Weights of a small mixture-of-experts language model, trained from scratch on English Wikipedia.
Size: width 160, vocabulary 8192.
Experts: 48 experts in each of 9 layers, a softmax router, a shared expert of 128 neurons.
Training: a variant of Muon for the experts, 4110 steps.
Below are experts of layer 4 (counted from 0) of a mixture-of-experts language model. Rows are named router (the router's row for the expert), down (a neuron's output weights, with its number) and show model dimensions 0-159. Each number is 128 + 32 x the weight over its row's rms, rounded and kept within 0 to 255. Numbers have three digits each.
After each expert's rows: a language model's description of what the expert responds to. This comes from a sample of Wikipedia text that the model never trained on.

# expert 21
router:107060114127175151143118185115093195141085170133194112127094113146065116138052167084109164100143115117136153105174195149095182092162097126086140106158106155131147176085100084166164188146074101106090206168187147085137154161118131155119110056098116122115146165153108154119087061116125141084121114132132119188147147132109134136129112103154136138110136139156138182160129116091212119158081140107163134135122118135098128127115164148133157119159109111138122143094104145202066142101105104
down1:167095073112135164143102128132070109127148120110124096139095147139123097132114086137101109093078155155066147110110232083091133153143186060137126155075102123092186166136116175112168143118150124130191124124146155144196137161128115115145149137161101080103111122158121107173156099158153084135202103124184130224113086114136149127092139199125158175073153112117097194132154096090163163108147095107114131126149110156150115095160201111150163142159100121107109142109092088149160142164117146
down2:147126164070183138135158136101114097113107082083074205040146088106053113124107164134124162140127123140156032104164099131111162171128097122157174137091132154151109071180172162143140107149181146189150135120139149175154165105094139164103161158121164158114144080095092105163127158149132159144125158096121152145082110189120149091095123113161106098115178103219112119125121127165158147092126158096105101130160082125174064114162135081123133073162135145141140091134153123075118115139131143
down3:188114138095136095067131167181094111124119191128154124187141118102102131154130126083145094173154124169137100095171160172124157163205142164116130130173119126077111125088096112146129110117121135154104164083122087147144150109095110122107175123115150088116178113105067106177120078142088180131145124147093102132154088110174141165089053144112097110115110138142130045175177087092160101089198123110169125129098152162157149135124122084095177129103139158154178085154065138127128068153120057
down4:126191135155142123115104090171109138177120099143189128165168174158088114130166143103123106142143165146068102105057098154139121110151129191153154095169153155079104114126087125172082156099198171117067158078147119158076151073089139082111135135123105112115121105093087137142120091114139113118084091128157179149135133129158131143061163131094084122157154111101085117118151111163083109132152111152141151189172133056146113173104125129091134141151095131173102036068128187134167120118110191
down5:092171159162145085146126131096143112103143111147146129124128153070039114212105148120117047131115137176076158170152085083158105208064099101123121084089174093101151132133119167087111200155162057186188176158136132137122171100129129138142122182124136117149118163101167138107159111131148126128096132136204158162157125138142146072120111083120143116097144117110138076162141124123134070172148129117103158092102136161135162119157092100097078134168102123135157153156160150196135082134124135
down6:158111129120120119151103064111181129109118086135135158068196146172174122151199118171136114115062140058106161129155118155151083108130152159110152093107112147099155139098123107155183132090077085054137019170118157093105103118151138123137134152148163105117087158160139128141139133105149118096104144181069070146105145111129146185091149178083177122130126154109120168150110118159068181099140089184103112159104089158110170141149149133104056129100136161126113125099181113163165122118135168
down7:119123087156137127146124155176064218110165143168125154084128143115120155107073089135093096176102093094137158139125109094086128213120121168038107132145076123147111144128167166093172109117102163125167152078139167156113186178172085146142130125138180098173180105136123109096127109158178156125130113132110138090116128091141179149092161145077136150156090188107133159090134092158121063132118115132140126180153186125166094150178110084105082131150153150101131119080054131104139174128127149
down8:144095100171168120092136218136103124183111133097148161134085133095091171129154101140138200191145180101118128135074125095160123148124101179179085121018079136119101168049123169120134144165154155124138123155123133120072158133172127165133109121114119141181086078061131166144124128149110152138166155074140167104141162142110131107175146080091147140174114128078102189102144130095125152156122090081119131146133091169145142123185127157151094146110090146089182074111109139128169099124112129
down9:055132138147176131164183217124177099134132131134131106159098150133148143136075118126121125111143120106056128125131067182137122160092157142066120147151145087216138134113100136113083153150168132127138136145130102127069111155097154146135113082151103178131155099118103100084127091162093118085099143106120116155169125133158131138115090116153114166116118121151152070158153052070090174116124182122175152056156130148221077099163099171099131086099117094172126142098138120094130119198105095
Description: Opening parentheses and brackets, as in Format(s) and Population (2020), plus word-start prefixes such as re, pre, non, and quotes.

# expert 5
router:129121137184102190108145103075155070107165138121130086114129125080109155130171142084135142088128109137129141109117154147117115140182121074115135116158128150091054113162156111120151173148151160126144135131126151145145079112103103094063121135118179124114152140096111098113086143149198149209122125123146180131172207204129102154132140076118052160103105144125073116120115152098087139151056094111176187171155156166155121130111172184107130094100067112119083143111086120167204139116134097
down4:110141129167147098131099104134100123084153127162073186160157163039156079131133147092112163096157117166161119084145118136115112136121101146080156140165167119085140141100007084121106106170065113142086147139164099128136175084067134190142113113183103100114201116082127099090132132135127111098119115130116080145176100142108120103147122156105114139156111179092158142135203098094164084141128129112127127163104121129124072156183103165102147130115145148112114111062156126143112060116199096
down5:107126100115131074126168171139085118071174167117193128104161137101124095133099086138130106101124104085110120113119049092165104157116130099163136110147186103153084147130118163114136202095126155142147154141162139115091110109099146098173089159087147171131101142150170069112117153128173147069083082118095136192137154111144173145156186130169126164101117125112124153129163116152131075144122126115099188120138120160175113050182145218080047115082136107135134135173169089102098144121176117
down6:118075204164120126088120145166135190146127127129158088063127149160119157160154147125155111141087116118120138118175145125125140158123129123134075098143149092200115109107127185121146151098156113086129161116066133097129162139114109075169091081091153134157123159124144159141129079126154155088122147085037104176088134137070131168053162077065130174159154171095146075137153091138119127087107118115104131143103125139188089077104139083164186201138110139161135165139104117144182074149159148
down7:096143123102140182097103169101141034156113105134105092138100182174174177082111133122120117139127100124121120136163186203164117161114061107130144109167189161136136078203104118078132175163122131129192114146107163101160142146174108136090085091093135163134085141131110159115121103170144152111092129170127125133150130127087079145089184128126095099109137114120108161121172123148087099135135125112088123188091079085083139070059180128132154155177123089113099128143190082131091093137157095
down8:106104163148131154142142153079117153124161093143154151140167117069104139089105078181170143118139079120139134181094181134105121121120166101130105117050135189112113116118086122173141163137070170106131117164088135127150101137110146141113108126106142128097104115174100081185116119129199144045144152074106181122122120145063136126168078136082116107101052124121070168109136106067078111132088167112166106125206092159199133174121117179118158176119169128123124093154099157151133095127164153
down9:137106111160067124122054093120105094161090147107104156122133173066146128153122095097146127138104135117096160151165179160088166141165145198114114048127116128083072119169122150071152176130158123106095122089147137140130131171110094097181198121165123091176100151108113099176137150187161168130082178088124116133132135190124132147115055106123135121153152162108129139124171181103170128159141086110158124089133112059111077075144121104107147159069089096157117119116158088133151062106079130
down10:086135126103114107115129115156173126079116162189108134160165101117083134129068112206150119162079125101153090144156139093068133141196147150100074153091177121198112109103152131078156117184115126114162107173120111111139168094167088091084113200098089106112104085126101123120164133124107128093096138161160091164092120080122110096157147070105098113134075131053145118146132101116143218104164149058167136164076133120148140129182102175125142152174165116117103130114162175145132134127120085
down11:102152114167080083122109081110118151122112170087100133149055127118149189150155127121038110095163203100132159191174211155087152088121108100128072065158178087149127171135098138146111133101148135142141104123151138139126116169154086127114138116103148079184138107137122125130118124105136144127163096106096156095096142109139188136065136162142136094168139138082177147090083127139087162129143104184108143090127105101044096179136096128135104140107154109137130107082186154181186168118124090
down12:127147089099168073138168103115178097157111089140104127116067077133118093104164118172129100156151149120083156153112104131123105145123120079115129118158155121093122175110146084139111149132148092139203163200132085178143131180187145140141096083150136164120101142189115159103076134102147143101133127120086118148120135083150078108151079159092144119158122074069139142118103110102128134156168061088138163088122057043095189129151185148057146132112202141132107181089095134109151154124140099
Description: Line breaks, heading markers (==, ===), spaces, dashes and digits at line or section starts, especially the break after an article's title and description.

# expert 35
router:101151081075082111133128167127150165106114123103152161095107073148125100089113153103169041075107137148125131117158157129171090156145072109134148175137160158135164116099112109144113161181100129128095171124147102177107096118108136174137112110110068193167137148146134095143184216117102110096146122131185147087105117071132187080070172103171151142141161100123075168150134140125104060107169094143147128100116146186134105077184114164137122117091128142160150110159204154098075141108118152
down0:140146139136195152112191128096097193088145134168232048174166186106072144148070076139179186184085109134094156115099138114169134143179139138129089136084109096106113133166110165093110133160136090158121108128126111147147171164120107070138120167100121125115109179134131112162142125116125085120000064093116115148112109096169089119084133079113126129113110132141119115132134133125154165112127124134095069124132134117112126122079117092140121122080179164126186162142125125142104119127174148
down1:157075139105150070146143158162117163151131117091104142121088147156168093124158134146098143173086077154171118066116076115074127109133086094170120129147150090166150138134190031133065165151098059160130122121201119081125140156094109107150140163160140129166112090127127155122123132112083164093089138144141152168116131081187067159124070110118140154144190118169155139187162055098129103114126118138049134111136114164141109098125187096086138108173127139102160104121155129158100147088119096
down2:145168104148152202125115121112111105065143178079110149044122057123083130130134099129107130100118139166213129127165155135166158138130146153158153143114120113145157091152137122183069100089190125087093116154132100123149165079121128143087101118158186176173142167176129122142170077161120216098106116150138116153126172074153079106146119141149084136174132102148104111132118118087132095137123102142148101113058184102089121066113124119124086181134172143136083120165120187151124109137101189
down3:100045126124179086135116160090154117149126093107147116099108114183104077116117124124129120129095184133095146106122121062138124126167138148163149106134127119155120170156105147142121188097102180179168117189127166155155097134139145163158076178097106144180123197099095175140126152135140150168103124093160126165170183097181067185124082099111148189164129143081093097150073160122107142151139137078157105132138090158083143109183063122118155128130155192186162141129093101141124108078127067
down4:115126149176135173171144109128089153106120095087138123122125137132105148113126146137139148123090179141119146154137170166225124079077124138091135136124146095113164118079104147180184114154114076218148139131146192136154155126109113156163116097101193120071162124105171102194150097092049111160112123115119143117131168120150109099087098114146210082141110181108121153108094070100134115128095147085130132115170095093180119101156132126147128155152090091088076142048151115155163143191128083
down5:175134109125080136095180156208171142084108151165114068101104107107110102125140142069125103179139158081087133126090124105129122125100150212214137165147193158160081140147148081139113159122161118145190153153145101118199155104141127112099159149135127167162102155138096099094141179078092176084132117165148114142201133155106102086108154130158124141123172125147126097162149102109182127160116112155132181109183168167075138115140132146115201154130128129175141107159163100116085114156091170
down6:159147103154114147125119093068143130169117104179151046118150162090116102108170145101136118112163173113134097106127127085137094123150105135120158125127129171039151046111135159131132156157082162136097078192104099119116179093136113107109144124148075172125223170153142115062131097143154088150118125090088107115136165122086151105169155164149118134087060145180133125190127123124122169154137112161086253127083137152100107112085115105148138152130066119116136133095120135130086142153113113
down7:132081154102125104090160097099144154097213132075110133148156167132093146117134132194125098196084142089152129109181133085078160136118117134104154143121139100160159186166110134152108132132157169056104131144123182096140071125111156150114121187157108152095146094114176088151142125164169148169087152162118168143180175139062124073169108127130117114174139106132080129110113180117119119121134126124169133125117118137126104138166173059115125142108149120104099090164173031166232126132148148
down8:150103069096186098144124106100131094150139113143132117210084113111126125120130134145140156183190118171097153106167172185123118115126138130117083122078072157131168110149101083170119113127089103141158125108034108107096141124094184135134100092085163151162138173121146204114107174161154139201144129132153136138162100113112109129143148145146133118111130178145103136146161140131131125126075115095078131106105161153185063105105146077143126177182092154055072165123114051129158133073071133
Description: Consonant-heavy pieces inside longer words, mostly names and technical terms, such as the g in navigation, ct in inducted, ment in Pimentel.

# expert 12
router:133101137116166110087186152123089135117134175097106144050168067159081114082158143151094094082096118146119120119046119184122135184109138126121183154117124081092184077178135085111135115163089132122150112116219142176138135108153151157096111175156136138174135065110185156147110153127109137212160078192125106119102104139117168145106161149130159135138099121112112110067162122112096101103090085087129145088173130085139105153117156118089186154101122158173118121113145142160094097163095116
down0:143093150146132077123131080094096144109112119150143136114171142113199145097096142171138198173105120155126117164119149125062093138157134167061120096087083154159099104133079119147154111104126163147127129085120142111185109105104092152119139108132123045147183123109147132128102138151089178074138146113078181178120073117122121165165053154089075139096130126120142078147186146134051132076108119107075127140070114111121085136150100149164159166172199171125141144110136082155183122147171099
down1:151116118118100116165078047157130183108186125100171117126176097084119119086127156108125168126142096142159132119166083122148147131116146150115106083098159068145095042073147174134090184148109130151110084146078092139153116134137143146132145175110112178131163156185140107190107150167183112176091113091134154191097126070172112059184152168075128140144111145090102134118138111127119116082131084130159106173087073090153159183064115135167112166123084136114139137121151117108103104083135105
down2:118094173098111167192152051134118125171127133149134086124069101093098129111149104159094145133095154118150090111111121114123161180174134114130157126143113112098107173116140107176105136114130113192138139154082128157132115177076083103125110163085149096135193142157173053087143149058124180175126064113136083173125122097133124122118162131167119079067159108176087095120173143126117098133089141124169193218165122128066106065160111143110104162163128119148112143081160103138095086129162130
down3:099102104117165128150080115121120140129150113099127169158056161109151095163143126115118170143171103140139123123131087108131156132128129178082044071095141055061113153120121161099121102103184117157108110102135150112112168135184126112110100120179146141154171152168114161161175057132163190204119134120167134124154183113139121075157161110128112097147141109132124177116120156117107132140060120113125068135078141171139093153062089098087145145095055165179104127131136164104130040141115084
down4:125123145103114080096087107199122114158153097149117111155141122121130120169166117117102131130129148123155098141128110146140122111138110075174123172156113104089140159128099151212194134107064189164102200104157132161118145139113168109094139156075089129145141151174139196112148090100093081107134173156118078181066146160099150117107056148081174121131051123114133137130070150152119165132127082118118117114107122164125130196144111151182153159143146163121252104136102089118167107121116109
down5:109156136137101149178173043192175095126186188080141172160096129064108107104144127127147065092209122125151148136119169155106080138113078152071132154100050138084141136147134134136165161138126153119166098112144124085147157157091129127154087126077117135145187138128145133111112077127091074120134123064168190145144066083106088116082120140112061078187101106113149142132123119146136149176121139138149141127059134145115123102159147119086102089135128096138164150162104140140165162118132176
down6:182131139112114124149135188114106145148156158150206103151163095108147159064134092092127111106163173117107091163130122118112131065089133120137171150081143144179084073112130106172141130099106154112057133062125131087137111127114121106095157160143102099128184124144154145076167168129144159162157140100130112123136057174092131128203077131169137088120111092098156131141171065107107118092108115141114114096133114145073190040105085112123110189099137128132090173163125122150157204112091085
down7:047128169082095155133158023121086124139180088100135169108131098069166100139153112179130140134097109095108138145106093129129098130120189195181154115163098169084123122128097161189080124126162153135126110099121124093139169114217141179095111158123142085071159168115077130139105104069138139147101139126198135136126136155151119144110123080138125151131145128148194093154128130135126106121194131098090155107127124096116127220148135136094105118127108127175145177185095169140153103164097127
down8:031118160119101187114173113162170127117098098141136130128126118154140106104082116143172114161120086145129099093072126127187083110145187164112122058116124102094174146126121097129129147124140121139098136097104063118190127098127092135146118122119159107129159157195162128099138167167081124116150103145107131147191142139145100134130159058143089120129098148127083165081154187170122132109135141147101120182145163089081119095166085061044153168185102185149159075095153116136129088108067145
Description: Middle pieces inside names and rarer words, often after a capital in headings or foreign names, such as M-at-ches, Commonwe-al-th, Ser, Ber.

# expert 33
router:129163105114135172129119108140136118120151102169083169096121101070129103159086154172172131185103137140098164172134110087167108090118113139126142107177140141194147189080092152100119209090162123174127101115122175099092174107146125121098154138147066156123182104164170134106121097123073101097109083138113124087077065052118064096123135138126149128164104121159074123099169162118163153071105134101091176136159153109087151125114118128170177157146112146089147146136187133103114083106192067
down1:102145162092109123136141128182103149116151070142181167172088115145105159140214122117136115181133145158129132154099141149163106154097117116163153130099131112119163126135161152146178168079122148131137060106101197124109108163121109087202154126109152088179138152118129125075094152063106055138121075105093153111182150160133154126122170125103082160122089168160151111156138114111111137149074113117064050185146126089145198157096112093140112154123159122103133136069051084099091173136121139
down2:196114099078141133156062106110137166170163132115175115162132127113114125178147125142138051132177164103144198142131214097119115191079141133134112100116182132131066144125133112168133126101138127135099146207110125110118126150110178147125104117119121101071125166113184125111128097166129078194116104132152159177142106184165115133148202091127142106112054099116115096153103127152073108109108152116180088106117117061162157139114090113133124139149089105214106125108170150096120104157082101
down3:097144146185168171158119159120121068159090116141167083068115153096165120146159156134094140162175142124168115114152145163137103128136173066064145119124111144163134199134106146081152082171207200138074112120129115137113167146095088094115105083111122135164161107164085119118130133087147112149123106146111147110066113084096084106163101114151154138122145082193143153108072109199128140105111127187114167138082062176100134092106152175143135101109167112161121112103141081129166114101203120
down4:181204118129126132136149147173096132129090130121110090132159116116153106168127135050145176144136129154086124108142184162133071191137123130152169125107041122145112117151134187174154164145133217185148115120087096148146152127101136109120105126107118149147183147130126087196084144035080065179107090153139092162091118113102134097171158107128153088028144101119162124118078114136092076119145135103138125139118092111090110125068148132096155144113170142158101111137172121134156097111139150
down5:209134142132094110136132127142128208095153144126141129163069158158155079150110083107136107154104138139201096082171211135109122167113190093115123195087145170089152145163156049118174110127120091091127150185155098127145133121118080077150122121109149150184129118042085120101122145148077115131130142091091103158160137153144149151130178083171109146120143153102191179122096120130107143114145147167120099110111136122173128102145069139151153156149060071077121135121102177167108115132129157
down6:091099150161124093122147181094103147129158155108133154127150141076171130131182086127169142135104106055146129099099112144072143068189119117183147139109167176117180150128142116079115168178122109144119106118123135130077106090105107106151172197170112162123119132109117069057138129059119168104097098140137113109113110100096094199135167139198102120110130138163110164161091165127151086136063173135120161163127109163101149075181177132108087074164112133137158098074137128160150137078172173
down7:148075087112115129112133176122104053131146146116122080120087122124174129100137112067137213147131153178094118092117153127101142114079114066149145098144171119085138069077146168134187084130119120101162139106084079145124064162128050130132115136132121111116149075127135118105202130158110208122092101176068126058127111103126142120112106131088156136135135120132137127085187076158133138172114154138106133135173152148083101106119057131126050132205107149133098103173138128139094156142126152
down8:129104152095107137122179116154166168110122150102144140107161124148203119114099094104135084061128115172178112160103151138147120177126154133141087142088165159110157126148124026137123069163054062128107133118158089047160105093132126055138105134149135131168151061137129078107095153134159124126107140145127119162137121171191170203110131100154121144138125162119177135095073096116138109115169150150137114024107088110123152113173142185130133144092068090113137121112111169102146143119116159
down9:114141119171170086105125126088111147117119095136153108135111155134127147118136141155123087101142134174145145145108116031141089139122110080147077124123064099137126125110128174114175187155112084063123183093152110095087099144159156164178087129116107108137045128162163118099177160129160156095184172165141068131146147165132084192069130151175186153115061123181078130244118116115120083123159101078132121168134157128137141141127127108130106141117116168115178131100175098112115108143133097
Description: Single digits inside numbers in sports results, statistics tables and dates, such as 115–120, W 76–60, April 20.

# expert 30
router:124115181137183109107076148139122160091175091148109135156159116127069105154122109116139144161105172149176104086195121108122113148131137180133136110098146155119106190145178076195139102122117101145081091144119108156158107111095166137159163201137170175114122176115140120134197149151054109108123171139198090197135092104068124166082135123197149125151128130114093088113066116125129156075177146068117117098167127110115071107176132182117156146110163134154139162134157096110090095127124160
down1:106177101172160153063139126152125103111137202092152170148110181132154104172101153104176128128137138138109111163074149129128122127141168137103120131103140135124119109145137145158129101179178142198082067142104076166083079079197105115088124136119109126093160120126141161154135129126079178112105123147081114106149128105122068097149112146125136057081100099147136082075176080207117165114109145115175232095106137135160128140089095085116084140156076158126144115182100153119136155141182151
down2:076071124186110149164154153184125099119054157160096113149136086060122139162120144109125122107033096123111140147094127140125131162138158131119156189096144114100195089088059117141120142110113106118126223170107141080196125148157137109097143212146094127095166127144102133120119108128148108136099068124139135107104113072157067139155128143138142136150156074097147144162154045142134105124103103120114114135150135154115119103167168138122132156100177130142178219131142118137173172081141109
down3:097130160156116106118144137144109095080083120149101125091172115117121095135096127142180134127135135100155184168148106197102148112048153092124123149118110114126140152120083112118083138109110119084147141105182125066158165146141159152119112141109154099138079170125158145159146160112117161112140085155136097163121091097128183098139166131110243130163136137074154160224126094084121081118133086166160150141143109054118136041124134044103091147167138153109122115128074128152197175147137110
down4:117116115163144084147154134115161096135111115143055109129085094147127142132149160080141140143079118088187111146108114077157094191183098056095146137153120103162160078151143125211112076127125166134111109147099127105163073161127065124155121051111102108195093079191110138126103154142096104106156178120099097153126110144139157072166128111086158147149155149100165118159164177157145181103131098102152121065103180139098128129210174101114113131187107144107119115145076116133173149111092127
down5:149153127099152135055105091103211112126117076126153106081106141116172140088106134100066146167112166114195109066134092066118116119151135149092079094129187140129111126157134155097178111154103144211081089163098176173122142133124131098133111086135129116130157128107144090085093157106145112153126170086175149146058103114154154129094095071126089187159069136171108132094111162136124132162101141130117086117113151156149132132155095150165107146107083131200168048094184095118147113124121098
down6:148151118136098102155109110062092131161075182099143118145145096177110162155139132081156104173127100097140169136120125061160122155140142123117107146146163103196100126131156167139132101105101097169095149149130131055153096198123170176051088108135092132149091169134159164149114132107152097124160130098123196168074135096113117148201165166127127183116165120149136155119117141092108126108137061171129163136181135121117157142103086137174121170165124082086100090220154084168120176087136100
down7:139137048101055102137163137122065149100100112135143140153129138154115168127117133127101156132125112131137042178109144124074101124134140083131095170131134177116098152168154086179095124148161146104130117104148094064067105101133130121124148088138064137147189065176170182134105123140128133193110144121076155088148173133097131181146116124127091071070128075159165161179123161138107123146073169148141153141057117152073115097109079134148151138139121118073149106107119109187187119167149098
down8:096174143162148088110156147139112112193162119089098132187141163165085099168143096122128074111112103093106156154147131134132063121136150086153138097093151092153161098097138096119108171114103101132105159185131119085133178140157155143127106099091063131205124096203213102130133151165100134137125148052146161085106119134127152132110151128091142066094124132097092106153045136154078151091104062152142137101151092106102124137131198145096155173140134163140091168069102141161128096121123068
down9:156113192138106187117108103117157143114083166143174104144146086133167127075116148126104115097190145110136179162151124088159128074084084189094069163136151115142129125083092202138139103173134152108135142153138172062160147138093164144122116171160131152102118146120129076127122202097151128170071106135095078172077145093107173154101126099084164159175101113096099120167089153101104093095114103139094139165181098112162139160137143131149110116124141125126061165127105182182051129072124123
Description: Syllables inside East Asian and other foreign personal and place names, such as Shuai, Guangdong, Chi, Ka, Yu, often in sports listings.

# expert 43
router:167121164105101112088130154115090127092091167205101192134111120150103142146154153164069138127151132133102135105088076117176135162074147154147139123090196121130118116140170138107187156132148187124141159091152147147160163102133173073123148107124164076160139094124167108091071168128166177133071125106093102128115089177210140164139143143088121030132064102112142138062138203109137143122117112090125111163176095156064114154149077100132090118127092093121101109148119101105122140117147155
down1:152154144084151135179142123158155162118092203182129131098127175174099125109100113079099144075096139127134106224151149144201106123151146118081106156139108081139113138087177216148127117111123137121120108107216170085090137116100133145127195137095138133127152108107115063114168174098145131139083121112127144089086130067159146102125132114167170125145101146129196134116111142062132083164141139057123089134128177139116201087080115162148158143141141140161190145125113145118078136122131146
down2:123114107108093145136071162143113120121147075097150054177133155138132183068111118133104136157098114146155179126129147163076136159112135101104120145102129105082150153149108147143125113146124083143073164084104129151120123140142108175071143080094197095097087115181116185089128163133088118167152112120113155137138062183167120161180098124146108139123093196198157153149124142124187160105094158152126076150151054129172134075141160073102090137094092122150132102193175091098183121142171148
down3:168099171150147114142098188130192155099140121125103074146171107167106124113131103132073148145126162070120168107145080071137090115158117114181137166125108152101076047134076163123125164071107153119112138154162134110117153129064152124140125142162188163168136131111091179151123173130116141134094148065160130116090188123129171152197143104091131143126175143133109151088151151130113104132137092146162214107120153117115179137112132131078060083131128058095151129162091126177164155154200147
down4:176160114142129117107127152138169103141140138146187144168116099125061106168081143104155175162162119144084100121169126140180102129081122047141106117141124119133101133158168042110107095157101136137129117117139124125090145127090117127181134125113126148173118119100104104167112147135101102131103167153091074121085131194102080215162164113099052076087158125153176105130130099225069100127172179110081123065124125178138100123138110087168168105123104104066116113160152138164102105154115113
down5:108081083137040111085173175147077155146113085112144118161096101197142153122140167169077100166128076161104136084129168135157148108124127145143195153116136078099071158129158155107143134100144188138108143143124123106120127137122111147112197066138132079148144076142112143105111142144110168140118130191095126097098111177134171114137127152142116139146146091105070124092109080055128145108130077112056088107149101126108078207082115144120128147216097131081092093098103086116096131114107138
down6:105156113090159140132155130120089086058128148169099125083135091070161101079105194093051100150140115102115154195178190151125128105093140110166189147129161133144090154116062098133121104085062106110077158166184135141148092145112163130141051171148166094161124103106181128106198150144109130118112116123144101156071146116138185158100130127094103143143150105108113127097138152106076106053123149168121179121123167143110151147134140124155160131165110172075114142157105194111090103153127098
down7:119187140175117179123083121141116059151136077150121127124115116124092161103160197147083160176152168108132114119147137117216068108123133089078151151096155117116161046125122099145153172100104129176162105156132100088142129140130091120146108066127148138101108158120147094121139108138141149080172176156109078129142225101142113146080148108153134175130087084072142170177089123084136148119134108087088149112117121063107113047135170147115128095078101212155131145128150121118120109139118099
down8:159202181158134193079159135127062155087135104109153179151144134063123124175105111157100202160089140143099156146144108081116143108169200193100121127118076134136176092171071126135144185105076184113096137067167137135206120145118144117169168097082084098155133097159114121116153124123093142104095112186181108130147109141146121114108087115096126103096131148089159159141153106125176128129168170153131096154115104125126165169173101129105130108092151129116104083113144095125124127096043143
down9:137130098129101135070137125140145116180134119130189133123140119175094057109115100113119117168126140147125096123130105121115119166151143176165087135129174147094140118111161126161133115140053147121107177137129142138138147140042165082132160121150118103083112081160131123136137077185100136107115129151098165180140127150155123168125088063108171045190134169106130162130071185173145145072145102078040075092111138186082198119147117154172146118165102168090146114179127155096084113115102158
Description: Raw byte pieces of Japanese, Burmese, Thai, Korean or Greek text, plus table pipes and semicolons in number lists.

# expert 11
router:110116093143137138173091109105133137103175104130139137109104138060170117135152083204095135172087115106098171156130165105087158144135141167076103098146110097134111116134133159178099074170140104062148176134164162076133161116109121164165107161175116161092123056152145064129135067085123194153139156173147135120070144104148099079142116192104145101165118167106105091167105084143145125116146108186073177150085148078108164158138095098120158155106112145075088073147151075101143118138095126
down0:185132119062129103126081076093168086200106149092162069137173147091111112076161138088144170134113161133082118128071123152111114086119110107133091127161157097131100194121160160143130084165130159091099158119124164136076128111154080128111125081090163159117155150123111137150150125138127121108130144128125063115078088078117121090154105115127207099102127143103098112088148137113149128179136132097168196115147111170125149216199211154096116080122121125062134119119148159101152083159113161
down1:116124114128118106116189125069032145138164073131127171123122163099151213176135087176164111108127139089111139149220123092082097147120132168102154120176090096113144125091131173117143132146104144075118144142187161133128113109177117154105122068167157112110155180107144114124100139137176134141133195141075107148109170118112101129152177193118130144152123188154126139125128106125109059114141137087177139124090145106111142095142022150143137072110078090146103159083168159108137116111116117
down2:132087133117104172116073147131166118126111171216111176125128096112123118132106214151138136124160113143125104113140066123174124114137120116114111151126153138137194099177065107093197107104147154156131108096128099098143136128071154108091130043116113170125166107114144151145148159140081134163125142137137112123192124172163107145151112167113055094153147096079126191119181123115119125089100081151179111138181089141129156087201129085114166113182125128114118094193111153114076148177179076
down3:104128160140087128166188121140123120117175128090115149131108126114160083129147094227165140127153132173091087093145140125139100097143056147131110159122115169119146117187184119145155124194168122080099092089062139155136120052121117104124115109140144130128105178116083139102181178103114136115152091162138049122111056116155171104175117087099149163130112083128193127085179136138131163188156144123147154158073173129142099153160137130172055131086177111136126104129160097171115088133105106
down4:123134150117148097216127092117101096156102148174111125116122140172161134158041132116166114186134160132166042107173128109116105086155104088152114134091113153182093136139182094139131066118101137138149123107109153157055119055162181082114114137136078179089148163078131142072124122139147140127133134136126103134112106138123144184176134064113175068127153111113208158141152130179150165119143126121089127206132144164153139119088145131139190097129097106077131137155134147114133175077143165
down5:059086114147117161154101144147123128149120127127130106145073142097100144138189105104139090082134129127104158085152116091112092136148138113121117121126086120143109134119094161102138181184169142121109091101123144051087107131166110073161184143160141123105177101129171140099161086098167141156178105163160131099108089178171091104058182175164126153134165171122153106145096155182168083133096141111170103189092086119146146145084116161154079122137110102107074099070172138042189150085160109
down6:077133142168157052132091086087064070165107057148145139118131105110115177120155101155103187162127190206154084152082141119114103097127171136169146081146166136144146155121137112138109171154131100148085124148151104173106105149162166125151113137132078129143110047111095104133147176162112152141098097058127065121122151099116190112105094168146132149094055129180135102148105150142134089118108136162120152146149116172110136070076109117135200178104090147145157149131109075166113115130117092
down7:115103100119187099113114095101135119149196057138166140144082109102061150196111106175083131177145104093156104177136148127114130146144119137147099130110134128172088136183190180156124106148115147147185110150185132145093098148146113118092149133130047110185095091139169101161178119089131172087143102077151130115060153119170099155177154169100143146154189140141125161117121102143176101107229128108118108132137157119122128125167049123110110127134169103111132101187176174126127145155133148
down8:097131083168186140135081132116212117139110160165072080112144152064057112147145127154110128118078139122068090157170155130145112117174117133150142113122121165139167137156107141100176170159199176125159119114187189125169084085173172094104060103098097088103150105193099080149111093106113126148137131149083142141080118124116127131151103104178084112119119137126117110131122081165110148112112161095162091114105119110105173104131192170056077090154139149151150098127163131166171163134159161
Description: Digits inside numbers in tables and sports text, plus number words and ordinals like two, several, third, and "and" after them.